Experts of a small language model: 83.4M parameters.
Below are experts of layer 6 (counted from 0) of a mixture-of-experts language model. Rows are named router (the router's row for the expert) and show model dimensions 0-255. Each number is 50 + 10 x the weight over its row's rms, rounded and kept within 0 to 99.
Before each expert's rows: a language model's description of what the expert responds to. This comes from a sample of Wikipedia text that the model never trained on.

# expert 42
It responds to: Single consonants or clusters starting a word piece, often after a or an: an|gr|ily, cl, qu, bl, Than|j|avur.
router:45 56 48 64 56 51 54 41 42 41 53 49 44 29 52 54 51 54 65 51 49 60 68 46 70 73 39 46 40 57 52 52 51 68 39 61 62 73 71 41 64 59 38 47 75 37 44 53 33 36 68 42 46 47 47 48 40 49 40 58 43 47 58 66 53 65 41 42 66 42 50 69 60 44 44 59 42 55 51 37 42 54 41 37 58 51 55 54 49 62 40 37 47 39 48 47 53 58 38 58 66 50 45 60 47 41 50 59 42 66 51 42 35 41 59 46 65 66 44 64 46 43 36 37 43 43 50 46 37 38 62 54 63 54 50 49 47 56 53 31 49 46 40 41 53 59 58 53 38 60 39 29 53 58 62 63 56 38 45 58 41 39 58 58 32 53 55 39 45 53 40 59 48 44 53 45 63 29 44 46 74 59 43 57 66 57 52 45 41 62 61 67 45 68 53 67 50 49 49 47 51 45 58 51 42 70 37 49 29 63 50 32 49 53 32 44 42 62 59 38 46 33 46 55 48 47 48 49 63 48 56 50 57 64 45 67 58 40 43 53 46 59 42 33 44 59 45 38 36 38 42 65 53 44 34 61

# expert 34
It responds to: Country, nationality and place-type words after in, of or the: Poland, German, United States, County, State, university.
router:46 44 62 65 39 47 27 64 43 42 53 51 25 47 51 67 32 37 56 51 50 49 77 64 51 50 36 52 50 67 59 63 51 63 46 50 66 55 46 43 53 59 41 50 54 44 56 54 49 47 50 35 36 43 58 48 61 52 41 59 43 66 56 52 50 59 37 46 55 45 60 57 45 51 50 64 45 61 66 41 41 56 44 41 50 39 38 52 40 47 46 30 48 43 39 39 66 61 44 42 56 54 27 48 54 53 59 46 39 71 41 41 32 41 41 61 63 41 36 51 32 40 72 59 37 40 46 66 46 34 54 48 64 58 58 32 45 56 53 48 47 39 52 55 42 57 49 50 48 53 42 41 53 64 64 59 57 45 37 28 45 45 46 33 58 56 44 45 31 53 40 48 44 31 53 38 53 43 56 27 52 32 34 56 55 58 63 60 44 63 62 56 40 45 52 54 43 44 43 38 64 65 60 49 57 52 32 45 32 53 53 29 52 50 44 44 43 54 51 59 40 52 49 60 50 38 62 44 73 46 38 32 61 52 39 49 66 51 47 54 54 56 48 30 32 51 42 39 56 65 36 52 60 51 45 46

# expert 33
It responds to: List dashes, line breaks and field labels in infoboxes and bullet lists, such as Personal information, District:, Clade:, Stadium:, Scientific.
router:46 32 52 59 44 51 38 51 57 46 30 59 37 39 45 62 41 42 53 56 49 42 66 57 60 57 56 48 36 59 50 63 52 57 46 60 61 46 53 35 60 68 36 60 65 49 45 51 47 46 63 39 39 32 61 61 52 35 50 57 35 65 51 63 50 37 51 57 47 40 66 64 56 43 42 65 41 56 55 35 45 52 52 56 59 32 41 64 40 51 36 32 43 45 42 34 65 60 38 70 57 61 38 46 48 37 63 54 46 60 42 35 41 51 48 51 55 57 33 60 40 71 63 57 44 33 52 55 37 41 56 63 54 67 58 42 44 65 62 35 56 40 57 38 42 53 69 66 44 57 45 46 56 63 55 55 29 45 40 41 44 39 46 61 44 54 56 38 38 59 42 62 39 43 46 36 50 38 47 41 60 44 51 55 59 55 43 62 42 65 60 56 45 50 40 59 39 45 47 38 63 64 54 33 58 58 42 39 46 54 67 51 45 53 39 51 35 62 50 47 42 34 56 51 63 40 68 38 56 36 54 38 61 54 36 53 59 38 45 56 57 54 40 39 34 54 37 34 40 46 32 59 65 41 39 51

# expert 2
It responds to: Inner word pieces after prefixes like un-, re-, con-, dis-, before endings such as -ed or -ation: un|im|peachable, exec|ut|e, sequ.
router:53 48 43 52 57 33 39 52 46 48 34 53 44 42 36 46 36 63 47 66 37 33 48 52 61 51 51 33 40 61 64 62 46 68 50 63 60 57 67 41 47 54 41 55 59 42 48 51 34 29 53 45 49 42 47 68 51 32 50 65 48 81 61 65 41 52 40 65 53 42 57 57 49 42 45 51 50 63 70 46 41 72 41 73 63 51 60 60 29 52 43 55 57 44 39 54 64 67 50 59 56 43 33 56 40 40 55 49 46 75 54 51 55 45 44 47 53 58 47 54 51 57 48 43 46 48 47 57 41 49 60 48 62 43 59 35 35 66 59 39 56 36 38 46 41 69 54 60 44 69 47 51 68 56 62 51 51 57 40 56 53 45 42 34 50 46 72 42 44 58 51 50 47 47 53 41 52 39 48 37 72 51 43 52 55 58 47 53 54 53 61 64 42 49 34 60 40 35 54 32 51 57 46 39 35 66 44 36 53 51 52 49 51 50 37 32 63 55 60 53 48 47 44 53 57 42 60 43 35 25 62 47 69 72 39 61 56 40 33 40 54 45 52 43 48 51 40 41 41 62 49 51 44 49 48 60

# expert 43
It responds to: Line breaks ending table rows or list items, name-initial pieces like Ro, Se, and nouns for people such as person, individuals.
router:47 32 51 59 45 52 37 52 59 45 30 59 38 38 43 61 41 41 56 57 48 42 68 56 61 58 57 48 36 59 49 62 54 56 45 59 62 47 53 33 61 69 37 60 64 47 48 52 48 45 63 39 40 33 61 61 50 34 50 58 36 67 51 64 49 37 52 55 45 38 65 63 56 42 44 65 42 58 55 35 43 52 50 57 58 32 38 62 39 51 38 33 42 44 39 34 65 62 37 70 58 60 37 47 47 38 63 54 46 60 42 37 41 50 49 52 55 56 33 61 40 70 63 58 43 34 52 55 38 40 57 62 57 69 59 43 45 64 61 38 55 41 58 38 42 51 72 66 43 55 46 45 57 63 56 54 29 45 39 41 43 39 45 59 44 53 57 37 39 59 43 62 41 41 46 36 48 39 47 41 62 44 51 56 59 56 43 62 42 66 58 55 46 51 40 59 39 46 49 39 61 63 54 31 56 59 43 38 47 53 68 50 45 52 41 51 34 61 50 48 41 36 55 53 63 39 70 38 55 38 53 38 63 54 35 51 60 37 43 56 57 51 40 38 34 54 37 36 41 45 33 58 63 42 40 50

# expert 16
It responds to: Line breaks, list dashes and blank cells ending table rows or sections, plus place-name heads such as Route, State, House.
router:46 33 50 59 46 52 38 52 58 45 31 61 38 39 43 60 42 42 55 56 48 41 67 59 59 56 56 47 37 59 53 62 53 56 46 59 63 47 52 34 61 69 37 62 65 47 48 50 48 45 63 39 40 33 60 58 51 34 49 56 34 66 50 64 50 36 52 53 48 40 65 63 56 41 44 64 39 55 54 34 44 52 52 57 58 31 39 63 41 50 39 33 43 47 41 34 65 61 38 70 58 60 37 47 48 38 63 54 46 60 41 37 42 51 49 51 56 55 33 61 40 71 63 58 44 33 53 55 38 42 56 62 55 68 59 41 45 66 63 36 57 43 58 36 41 52 70 66 44 57 46 46 56 64 55 57 29 44 39 41 42 39 46 60 44 54 57 39 40 59 42 63 40 42 46 35 50 40 47 41 62 43 51 56 60 56 44 61 42 65 58 55 44 50 39 59 39 46 48 38 62 65 55 31 57 58 42 39 46 54 68 51 46 53 40 51 35 61 49 47 40 34 56 51 62 39 70 38 55 36 52 39 63 53 34 52 60 37 45 57 57 53 40 39 36 56 38 35 41 48 31 58 62 42 39 50

# expert 10
It responds to: Organization and governance nouns like Board, Commission, Association, Officer, plus empty or score cells in sports and election tables.
router:46 32 52 61 45 52 38 52 57 47 31 58 38 38 43 60 42 41 54 57 49 42 67 57 60 57 58 47 36 58 51 62 53 57 44 58 62 46 53 34 60 67 36 60 65 46 47 51 46 46 63 39 41 33 62 60 52 34 49 57 36 67 52 63 48 38 49 55 47 40 66 65 59 43 43 64 41 57 53 35 44 51 52 57 59 33 39 62 40 52 36 33 42 45 39 34 66 62 37 70 57 59 37 45 49 38 64 54 46 60 41 35 41 49 49 54 56 57 34 60 40 72 64 58 45 33 52 54 38 41 57 61 56 67 60 41 44 65 61 36 57 42 58 39 42 52 70 64 43 56 45 46 56 63 56 55 30 44 39 43 42 39 44 60 45 53 56 38 39 58 42 61 38 42 47 35 49 39 49 42 61 44 51 54 58 54 45 61 42 65 59 55 45 52 38 59 39 46 50 37 62 64 53 31 57 59 43 38 47 53 69 50 45 54 39 51 32 62 50 48 42 35 56 52 63 41 69 38 54 35 52 40 61 54 33 54 59 38 46 55 57 54 41 39 34 55 38 37 40 46 32 58 64 42 41 51

# expert 4
It responds to: Capitalized openers right after a line break or period, mostly The and In, plus some name pieces like Cas, Á.
router:45 32 52 60 43 52 37 51 58 45 31 58 38 38 45 61 40 42 53 56 50 42 67 57 59 56 57 47 36 59 52 62 53 58 45 59 61 45 53 33 60 68 35 60 65 46 46 51 47 44 62 39 40 33 61 60 52 34 50 57 35 67 50 63 50 39 51 55 45 39 66 64 56 42 42 65 42 56 53 35 44 52 51 56 59 32 38 63 40 51 38 32 43 45 41 33 66 61 38 70 58 60 37 47 48 39 63 55 46 59 42 36 42 52 48 52 56 57 34 60 39 71 63 58 45 33 53 56 39 41 57 61 57 69 60 42 44 65 60 35 55 42 56 39 39 51 71 66 44 56 45 47 58 62 57 55 29 42 40 41 43 39 45 59 44 54 55 39 39 59 43 62 40 43 46 36 49 38 48 42 62 44 51 55 59 54 44 61 41 64 59 56 44 53 39 60 38 47 48 38 62 64 54 32 56 58 44 40 46 53 68 50 44 53 41 51 34 63 50 48 41 35 55 52 63 41 69 37 53 36 52 38 60 53 35 53 59 38 45 57 57 52 41 40 35 55 38 36 41 46 32 59 64 43 40 52

# expert 30
It responds to: Byte pieces of Thai and CJK characters in name tables, LaTeX commands like \mathbf, coordinate marks °N, and some name pieces.
router:47 31 53 60 46 53 37 51 58 47 30 59 38 38 43 61 41 42 53 57 49 42 67 56 57 56 55 48 35 59 52 62 52 56 46 59 63 47 53 33 60 67 36 59 65 47 47 50 46 47 64 39 41 33 60 61 51 33 48 58 36 66 51 63 50 37 51 55 46 39 66 63 60 41 44 64 41 57 53 35 44 51 52 58 59 33 40 64 39 52 38 33 42 44 41 34 66 61 38 69 57 61 37 46 48 36 64 54 46 58 41 38 41 51 48 51 57 56 31 61 40 71 62 58 43 35 53 55 37 41 57 63 55 67 59 41 45 66 60 36 56 42 58 39 41 51 69 65 42 55 44 46 55 62 57 55 30 44 41 41 44 38 44 59 44 52 55 40 39 60 43 63 40 43 45 34 50 40 49 40 62 42 50 54 59 54 44 61 41 65 60 56 46 51 39 60 40 47 49 38 63 63 54 31 55 57 45 40 47 54 68 50 43 54 40 52 36 62 52 47 41 34 57 51 62 40 69 37 54 37 53 40 63 54 33 53 60 36 45 56 57 52 43 40 34 55 37 35 40 46 32 59 64 41 40 52

# expert 3
It responds to: Opening digits of years, often after an opening parenthesis or "born", in birth/death dates and lists, such as (19, (born, 18.
router:49 22 59 58 48 48 49 49 60 62 45 62 39 43 40 54 37 43 66 56 56 59 68 55 51 65 50 46 31 63 49 53 52 68 44 45 56 42 44 46 49 60 46 60 57 50 45 64 34 40 58 49 49 25 74 34 54 51 45 54 52 51 48 47 54 51 37 54 47 46 65 52 52 41 49 52 40 56 55 40 46 47 42 50 47 43 46 53 44 68 39 44 47 41 43 35 54 64 40 62 57 55 46 41 40 56 62 60 26 61 52 46 26 52 54 59 60 64 40 58 37 55 57 50 40 41 47 61 27 39 54 45 65 59 52 33 52 58 56 51 68 41 46 38 43 49 58 71 48 49 63 50 51 58 73 53 31 45 47 34 35 49 34 60 52 71 52 49 37 69 48 48 46 55 41 52 43 39 56 40 46 50 42 61 67 56 50 73 34 59 54 53 39 44 44 54 33 37 48 55 45 57 57 41 53 58 53 52 44 45 59 39 32 60 32 46 41 53 60 57 44 40 62 65 62 41 61 46 51 50 37 44 53 58 43 43 69 49 33 62 56 52 51 37 27 47 38 20 37 47 50 45 64 46 46 53

# expert 7
It responds to: Prepositions right after a noun or verb that introduce a phrase, such as of, from, between, across, mostly followed by the or a.
router:53 40 54 64 39 48 38 64 57 55 49 62 50 43 41 64 38 50 53 58 47 48 73 65 56 62 48 54 37 47 51 53 52 55 41 54 53 51 50 48 59 56 34 68 74 37 45 47 45 40 62 35 47 45 58 46 49 38 32 57 29 71 44 64 60 55 51 52 35 38 75 75 60 39 39 53 46 48 59 48 53 53 42 53 56 49 52 69 48 51 46 41 45 47 28 36 52 57 44 63 59 54 50 49 49 30 60 41 40 58 36 44 43 57 53 56 51 57 40 59 44 58 54 67 37 45 42 51 28 28 63 53 59 66 53 40 46 63 51 43 66 47 57 50 43 57 68 56 33 61 54 54 51 70 63 51 36 48 48 47 37 43 52 64 55 42 45 39 34 48 29 68 35 42 45 40 47 53 51 47 68 58 45 62 57 54 49 55 43 67 57 53 41 58 44 48 45 52 40 26 57 63 46 39 58 48 45 45 49 49 56 49 47 53 34 38 51 61 64 55 39 50 58 55 58 48 52 36 48 32 55 44 51 47 45 47 50 47 44 47 72 49 28 50 48 68 33 39 49 59 34 68 49 35 32 43

# expert 19
It responds to: Sentence-initial subject pronouns such as He, It, They, plus fields in species infoboxes and numbers inside table cells.
router:46 32 53 61 44 50 37 53 58 45 30 57 37 39 44 62 41 41 53 56 48 42 67 55 60 56 56 49 34 58 49 62 52 57 46 60 61 48 55 34 58 68 37 59 64 47 45 50 46 45 62 38 39 33 62 59 52 34 49 57 34 66 50 63 50 37 52 56 45 41 64 64 56 42 42 63 41 57 54 35 45 54 51 56 58 33 38 64 40 51 38 33 42 44 39 34 65 61 37 71 57 59 38 46 49 39 63 55 46 58 42 36 41 51 49 52 56 56 33 59 40 70 64 59 44 34 53 55 39 41 56 62 57 69 61 41 44 66 61 35 56 41 57 37 41 52 72 66 42 56 45 46 57 61 57 55 30 46 38 41 41 38 45 61 44 54 55 37 39 57 43 61 40 44 47 36 49 39 48 42 62 43 50 56 57 55 44 62 41 65 59 56 45 50 39 60 39 47 49 39 62 63 54 31 56 58 44 40 47 53 68 52 45 52 39 50 33 62 49 46 40 35 57 51 62 40 69 38 56 35 52 41 61 53 33 53 60 37 45 57 58 53 41 40 36 54 37 34 41 47 34 58 63 42 38 51

# expert 38
It responds to: Line breaks and closing punctuation that end list or table entries, and abbreviation pieces: Gdynia., (NEDA), S.W., Yugoslavia.
router:47 33 53 60 45 52 37 53 58 46 31 58 37 39 41 61 41 42 53 56 49 42 68 56 60 57 55 49 36 60 51 61 52 58 46 59 59 46 52 33 60 67 36 60 64 47 47 51 47 45 62 38 41 34 61 60 49 34 51 57 35 67 50 64 51 36 50 56 47 39 65 64 58 42 44 63 42 58 53 35 44 52 52 56 59 31 39 63 39 51 37 33 42 45 41 34 67 62 39 69 58 61 37 46 48 38 64 54 47 59 43 37 41 49 49 51 56 56 34 61 40 71 62 58 43 34 53 56 39 40 58 62 56 69 59 42 44 65 62 37 55 42 56 39 42 52 70 66 44 56 46 46 56 63 56 56 30 43 38 41 42 40 46 60 44 54 56 38 39 59 42 62 39 43 47 35 51 40 48 41 62 43 51 56 58 54 43 60 41 65 60 55 44 52 38 59 40 47 48 37 61 64 53 31 56 58 43 39 47 53 68 50 45 52 40 51 33 61 51 47 41 34 56 52 62 41 70 37 55 36 53 41 63 54 32 52 60 36 45 57 57 54 41 39 34 54 37 34 41 45 32 60 65 42 40 51

# expert 40
It responds to: Words and name starts after of, on or in, mostly "the", plus name pieces in racing and sports tables like M-oss, Ann-agh.
router:46 32 51 60 45 51 37 52 57 45 30 58 38 39 44 62 42 42 53 56 46 41 68 56 59 57 56 48 36 58 50 63 53 56 47 59 60 47 54 35 59 68 36 61 65 48 47 51 46 45 62 39 39 34 62 60 51 34 51 57 35 66 52 63 50 37 52 56 46 40 66 63 59 41 42 64 41 57 54 35 43 52 53 57 58 33 39 64 40 51 38 32 42 45 42 33 67 62 38 70 57 61 37 46 48 38 64 55 45 59 42 37 40 50 48 51 57 57 34 60 40 70 63 59 45 34 54 56 38 40 56 61 56 67 59 42 44 65 62 35 55 42 57 38 42 52 70 65 44 56 44 46 55 62 57 54 29 43 38 41 42 39 46 62 44 55 56 39 39 59 41 62 41 44 48 35 50 39 49 41 64 43 50 53 58 54 44 61 41 65 59 56 45 51 39 60 39 47 48 38 62 62 53 32 56 59 42 39 46 53 68 50 45 53 40 51 35 61 51 46 40 35 56 51 62 40 69 37 55 35 53 40 62 54 33 52 58 38 46 57 57 53 40 38 34 54 38 35 40 46 31 58 64 42 38 50

# expert 35
It responds to: Final word pieces of foreign surnames and place names, especially Slavic or Central European endings such as k, z, ski, ić, berg.
router:53 38 59 52 45 45 35 56 40 43 43 58 38 44 41 51 48 37 48 56 43 41 57 46 57 66 52 41 33 56 57 63 57 56 37 48 58 52 58 41 57 61 45 51 67 50 53 50 46 43 56 33 34 35 63 56 38 30 56 67 35 61 42 52 57 33 42 55 51 29 56 66 56 39 47 56 40 57 46 46 31 59 53 50 60 42 41 65 48 55 42 38 49 48 43 44 52 65 27 47 43 47 35 47 42 40 57 53 55 63 36 42 42 61 41 62 67 56 51 60 35 69 62 58 35 44 53 56 43 42 54 53 63 55 57 32 42 66 54 37 51 29 44 34 34 50 66 72 46 55 57 47 57 65 53 44 40 44 46 45 33 35 60 54 52 50 45 44 43 41 35 64 46 47 47 43 60 32 52 39 69 55 33 61 45 72 54 63 50 54 59 61 44 38 48 59 31 42 56 35 57 59 59 38 47 61 49 26 45 58 66 49 34 63 41 42 42 58 65 41 44 44 68 54 71 43 59 40 58 48 39 40 54 52 47 50 64 53 50 51 51 51 36 44 45 58 37 40 38 47 46 58 60 36 36 61

# expert 12
It responds to: Capitalized name or word beginnings in lists and election tables, such as As, Bi, Hon, T, and blank table cells.
router:46 32 52 61 44 52 37 52 58 46 31 59 38 37 43 60 40 43 53 56 47 41 68 56 61 57 56 47 38 59 50 62 53 57 44 58 60 47 53 33 58 68 35 61 63 47 46 50 48 45 62 38 41 33 62 61 51 33 49 58 36 67 51 63 49 36 52 56 46 39 65 62 58 42 43 64 43 57 55 36 43 51 53 56 59 33 39 63 41 51 38 33 42 44 40 34 66 60 37 71 58 61 36 46 47 39 63 55 47 60 40 37 41 52 48 51 56 56 33 61 39 72 63 57 44 35 53 55 37 40 58 61 56 69 58 43 44 65 61 36 57 42 56 37 42 51 69 65 43 56 45 46 56 62 57 55 30 43 39 40 44 41 45 59 44 51 55 38 40 60 41 62 40 43 46 35 49 39 48 42 61 44 50 55 58 55 42 62 41 65 60 56 44 52 39 60 39 48 47 39 62 65 54 31 57 58 44 38 46 54 68 50 45 54 41 52 34 61 50 47 41 35 56 54 63 40 69 38 55 35 52 38 61 56 34 53 59 37 44 56 58 51 40 39 34 56 38 35 40 45 33 59 63 43 41 51

# expert 45
It responds to: Unit abbreviations and measurement word pieces in specification lists: km, ft, mm, kg, cm, long tons, Weight, 6-speed.
router:41 50 41 57 32 34 41 59 42 41 49 70 48 51 49 67 38 57 44 63 41 34 58 48 46 58 63 45 45 46 47 59 47 40 50 52 60 40 58 40 60 52 55 51 49 42 34 43 46 38 59 38 43 37 58 49 37 46 51 57 34 40 53 51 42 70 50 42 44 33 64 55 82 54 48 56 44 56 54 47 41 61 46 63 54 38 42 51 37 71 57 30 47 53 45 37 56 53 40 47 52 60 38 50 39 42 52 41 35 55 42 53 37 62 53 76 42 48 45 62 48 67 61 56 45 44 46 46 55 43 70 54 46 68 61 39 42 54 58 38 55 54 50 37 58 63 68 60 33 44 62 50 61 60 60 68 35 46 44 44 54 41 40 36 46 52 49 40 44 43 40 45 35 44 49 43 40 47 44 52 63 42 50 62 54 56 45 46 46 53 52 53 37 63 55 61 42 40 47 46 54 55 31 46 48 60 45 54 21 49 57 26 51 60 39 42 23 55 48 36 47 37 61 67 55 49 61 42 58 50 77 48 48 61 52 60 52 61 44 43 40 64 56 44 35 36 31 40 29 45 39 46 66 43 57 42

# expert 15
It responds to: Articles and predicate words after is, was, became or as, in descriptions such as one of, a, an, named, considered.
router:27 44 53 66 42 42 45 57 51 40 52 60 38 57 54 68 31 58 63 44 37 56 63 60 57 64 56 55 45 54 54 44 50 60 38 50 47 48 64 50 65 69 43 63 70 44 44 58 30 43 70 48 45 52 58 55 46 47 59 56 46 79 56 57 59 44 58 48 55 55 67 55 58 55 43 59 41 55 56 53 32 52 42 47 57 42 37 55 34 54 47 51 51 39 37 37 60 75 54 54 56 67 42 51 25 48 53 47 49 56 53 28 53 41 47 49 52 62 39 54 46 40 68 58 49 39 44 61 47 42 58 57 50 59 55 44 35 60 52 31 74 44 53 54 49 64 62 53 42 51 58 36 47 60 42 51 46 51 32 37 38 45 36 58 53 55 41 39 29 68 27 64 42 31 43 45 61 52 44 43 66 40 61 44 45 53 58 50 43 76 72 46 42 41 48 54 60 40 53 40 56 57 38 40 35 56 48 43 38 58 54 44 54 65 47 51 36 56 59 44 37 49 57 55 51 53 51 48 53 33 63 36 49 45 48 52 61 44 42 44 61 57 48 52 39 69 47 43 38 69 54 66 52 41 45 62

# expert 37
It responds to: Line breaks after section headings and word-final periods, plus building and material nouns in architecture text: brick, dam, Bridge, coordinates °W/°E.
router:45 31 51 61 44 51 36 51 58 46 31 59 38 39 42 60 40 42 54 56 48 42 67 56 62 57 56 48 36 60 52 63 54 58 46 58 61 46 53 33 60 68 37 60 64 48 48 50 45 44 61 37 40 33 61 61 50 35 50 57 35 66 51 64 50 39 51 55 46 39 65 63 57 41 42 65 42 58 52 35 44 53 52 57 60 32 39 63 40 51 37 32 42 44 40 34 66 62 39 71 59 61 38 48 48 39 62 55 46 59 42 36 41 51 48 52 56 55 32 61 40 70 63 57 45 34 53 55 36 40 55 62 57 68 59 43 42 64 60 36 55 43 58 38 41 52 70 65 44 56 45 47 56 63 58 57 29 43 39 41 43 39 46 60 44 54 56 38 39 58 42 63 40 43 46 34 49 40 47 41 62 42 52 56 60 54 43 61 42 65 59 55 45 52 39 59 38 48 48 39 62 65 54 31 55 59 43 40 47 53 67 51 45 53 40 53 36 63 50 46 40 36 57 52 63 40 70 37 57 36 52 40 61 54 34 51 59 37 45 56 57 52 41 40 34 54 38 35 41 46 32 59 64 42 41 51

# expert 18
It responds to: Party labels and cells in election, census and broadcast tables, such as Independent, Conservative, ESPN, and list hyphens and line breaks.
router:46 32 52 60 45 51 37 52 58 47 32 59 37 38 44 60 41 41 54 55 49 41 67 57 59 56 57 47 36 59 50 63 52 56 45 60 61 45 53 33 60 68 37 59 65 47 45 50 47 45 62 39 41 33 62 59 51 33 51 57 35 67 50 64 50 36 52 57 46 40 65 64 57 43 43 63 40 56 53 36 44 52 51 57 58 33 40 65 39 52 38 34 43 44 42 34 66 62 37 70 58 59 38 46 49 39 63 54 46 60 42 35 41 49 48 51 57 57 34 61 40 71 63 58 45 33 54 56 38 41 56 61 56 69 58 42 44 65 61 36 56 42 58 40 41 53 71 66 43 56 44 46 56 62 58 56 29 43 38 43 43 40 44 60 43 53 56 38 39 58 43 63 42 42 46 33 50 41 48 41 63 43 51 55 58 55 43 62 41 65 59 56 45 51 40 60 39 47 48 38 62 64 54 31 57 59 43 39 46 54 68 50 45 50 40 51 35 62 50 49 41 35 57 53 62 41 69 37 55 37 53 41 63 54 32 53 59 37 45 56 57 53 42 38 34 56 37 35 40 46 31 58 62 43 40 50

# expert 20
It responds to: Middle digit groups of large numbers in census and election tables, such as 1,3-25 and $39,56-4, plus capitalized name starts.
router:46 31 52 60 44 52 37 52 60 45 32 58 38 38 43 60 42 39 53 56 48 43 66 57 63 56 57 47 36 58 50 62 54 58 45 58 61 48 53 34 59 68 37 61 65 47 47 49 46 46 62 38 41 33 62 61 52 32 49 58 36 66 50 64 51 37 51 54 46 40 66 64 57 44 42 64 40 56 55 36 44 53 53 56 59 33 40 62 41 52 37 32 42 45 40 33 65 61 38 70 57 59 37 47 48 38 64 55 47 59 43 35 42 51 47 51 56 56 33 61 40 71 62 57 45 34 52 54 38 40 57 62 56 70 59 43 44 65 61 35 58 41 58 38 41 53 72 64 44 56 45 47 56 62 57 55 31 42 39 41 41 40 45 59 43 53 56 39 38 59 43 62 41 42 45 35 50 40 48 42 62 42 50 55 59 54 43 62 41 64 60 57 44 53 39 60 39 47 47 39 61 64 53 32 57 57 43 40 45 54 67 51 44 52 41 52 35 63 49 47 41 37 55 51 61 41 68 38 55 35 52 40 62 55 32 53 59 36 44 57 57 54 41 39 34 53 36 35 41 45 32 58 63 43 39 52

# expert 5
It responds to: Periods ending a sentence, often fused with a year or word piece (2021., 197'9.', hospital.), just before a line break or new sentence.
router:46 32 51 60 44 50 37 50 59 45 31 59 38 37 44 60 40 42 55 58 48 43 67 57 61 56 57 47 37 60 50 62 53 56 46 58 61 46 54 34 61 70 35 58 64 47 47 51 48 46 61 39 42 35 61 59 53 35 51 57 37 67 49 65 52 37 51 57 47 40 65 64 59 43 43 64 42 57 55 34 43 52 53 55 58 32 41 62 39 49 38 32 43 44 41 35 65 61 36 70 58 59 37 45 48 39 63 53 46 59 40 37 43 53 48 51 56 57 31 62 41 71 64 58 44 35 54 56 37 41 55 60 56 69 59 43 43 65 60 35 57 41 57 37 40 52 70 65 43 56 47 47 57 62 56 55 28 43 40 42 42 39 46 60 44 54 57 39 40 58 42 63 39 43 47 34 49 39 47 42 63 42 51 56 59 54 44 62 42 65 59 53 44 54 39 58 39 47 47 37 62 63 52 32 58 58 43 40 47 53 69 49 46 53 39 50 33 63 51 50 42 35 57 55 61 41 69 37 56 35 54 39 62 55 33 52 59 37 44 56 56 53 39 39 35 55 37 34 42 47 32 59 63 42 40 50

# expert 24
It responds to: Word endings with a period, as in website names and publishers like ggpoker., Hyperion., plus first names and "was" after subjects.
router:46 32 51 59 45 53 37 53 58 45 30 59 38 39 44 60 41 43 54 55 49 42 67 57 60 57 56 48 36 60 50 64 53 57 45 59 61 46 53 34 61 68 37 60 64 48 47 51 47 46 63 38 39 33 61 60 51 33 49 57 36 66 51 63 51 37 51 56 46 39 66 63 57 41 44 64 41 58 55 35 43 52 53 57 58 32 39 63 37 50 37 34 43 46 41 35 65 60 38 70 58 61 37 46 48 37 63 54 45 58 41 37 40 50 47 50 56 55 33 61 39 70 64 58 43 34 54 54 39 41 57 61 57 68 60 43 43 65 62 36 56 41 57 38 42 52 72 66 43 56 46 46 57 63 58 55 29 44 39 42 43 39 46 60 44 53 57 39 39 59 42 61 39 43 47 35 48 38 48 41 62 43 51 56 59 54 44 62 40 65 59 56 45 51 39 59 40 46 47 38 61 62 54 31 56 59 43 39 46 54 67 50 47 53 42 51 35 62 50 48 40 35 56 51 61 40 69 38 54 35 52 40 62 54 34 52 61 35 46 56 58 53 41 40 35 54 37 35 41 47 32 57 62 42 39 51

# expert 41
It responds to: The pronoun She at sentence start, plus field nouns like information, traffic, education, transport, policy, data after the, for or and.
router:47 32 52 60 45 51 37 51 58 45 31 58 38 40 44 60 42 42 53 56 48 43 67 55 59 57 56 47 37 59 51 63 53 55 46 60 61 46 52 32 60 68 35 59 65 47 47 52 48 44 63 39 42 33 62 59 52 32 50 58 35 68 52 63 50 36 51 55 46 39 65 64 58 43 43 64 41 57 54 35 43 51 51 56 58 33 39 62 39 50 37 33 43 45 41 33 66 61 37 70 58 61 37 45 49 39 63 52 46 60 40 36 41 50 48 52 55 56 33 61 40 72 64 58 45 34 53 56 38 41 59 63 56 68 60 42 45 66 62 35 58 40 57 38 42 50 70 67 44 56 46 45 55 63 56 56 29 43 39 42 44 39 45 60 44 53 55 38 38 57 42 62 39 40 46 34 50 39 46 43 61 44 50 55 58 55 43 62 41 65 61 55 45 51 40 59 38 46 48 38 62 64 54 33 56 58 44 39 46 52 68 50 46 53 39 51 36 60 50 47 40 34 56 52 63 40 68 38 56 36 53 40 62 55 34 53 60 38 45 56 57 52 40 38 35 56 38 35 40 47 33 60 63 43 41 52

# expert 13
It responds to: Word pieces inside personal names, often right after an initial capital, mostly in roster and results tables: J-ill, Alej-andro, Sajj-ad, Mar-gu-erite.
router:44 47 44 54 46 43 42 55 46 49 36 49 32 52 39 58 23 30 47 56 21 54 64 45 54 67 52 53 56 57 64 54 48 39 48 55 61 45 58 49 52 55 46 53 57 33 54 50 59 34 46 52 43 36 59 61 58 38 53 53 19 60 31 73 54 53 36 57 46 42 74 58 52 55 52 51 44 69 58 46 42 61 46 45 66 34 52 84 45 49 39 49 56 41 43 51 48 48 53 55 52 54 38 45 41 38 62 55 49 66 48 42 37 46 49 51 51 47 38 55 36 65 57 42 53 47 55 69 43 52 59 61 59 61 64 45 52 67 54 41 66 46 53 40 48 66 55 58 40 48 54 41 54 45 44 43 40 44 44 42 35 42 54 57 39 58 45 47 34 59 44 64 27 43 57 23 51 52 53 40 67 63 47 65 54 53 54 63 49 58 54 48 42 35 26 74 41 52 58 41 66 53 61 42 50 66 44 35 45 40 59 47 52 59 45 54 54 50 32 42 48 52 69 58 57 37 49 43 39 44 48 44 64 43 40 47 68 39 50 62 69 56 42 50 48 49 48 45 46 47 43 53 61 45 49 48

# expert 28
It responds to: Lowercase syllables in the middle of words, especially names, after an initial letter, such as C-ary, G-ate, Guad-al-ajara.
router:48 40 57 60 33 34 42 60 36 55 46 64 40 45 33 56 35 52 45 63 54 59 58 62 65 65 27 52 51 49 62 60 58 67 45 57 54 33 54 45 60 54 43 64 52 47 52 50 50 55 50 37 42 28 60 60 46 40 55 47 42 49 57 52 57 56 57 41 39 30 57 71 60 57 39 57 46 75 57 53 44 65 39 45 57 52 42 58 39 62 43 48 50 54 49 45 64 56 24 51 43 42 61 48 52 27 59 68 46 66 36 50 45 38 45 65 50 43 53 51 34 69 71 47 53 39 45 62 53 30 60 57 56 55 54 36 53 63 58 45 51 46 46 46 48 54 57 53 25 51 46 31 68 54 51 68 46 53 53 56 48 51 53 48 48 62 46 55 42 67 51 61 39 50 55 51 66 39 44 27 51 34 39 53 54 54 49 65 44 56 60 70 45 54 42 66 46 45 45 28 71 47 42 47 47 55 54 49 51 44 57 41 48 50 51 58 48 61 50 52 39 55 61 57 47 39 74 46 63 47 45 34 65 47 45 52 55 34 44 67 55 65 47 43 36 68 44 48 49 71 44 38 52 40 44 61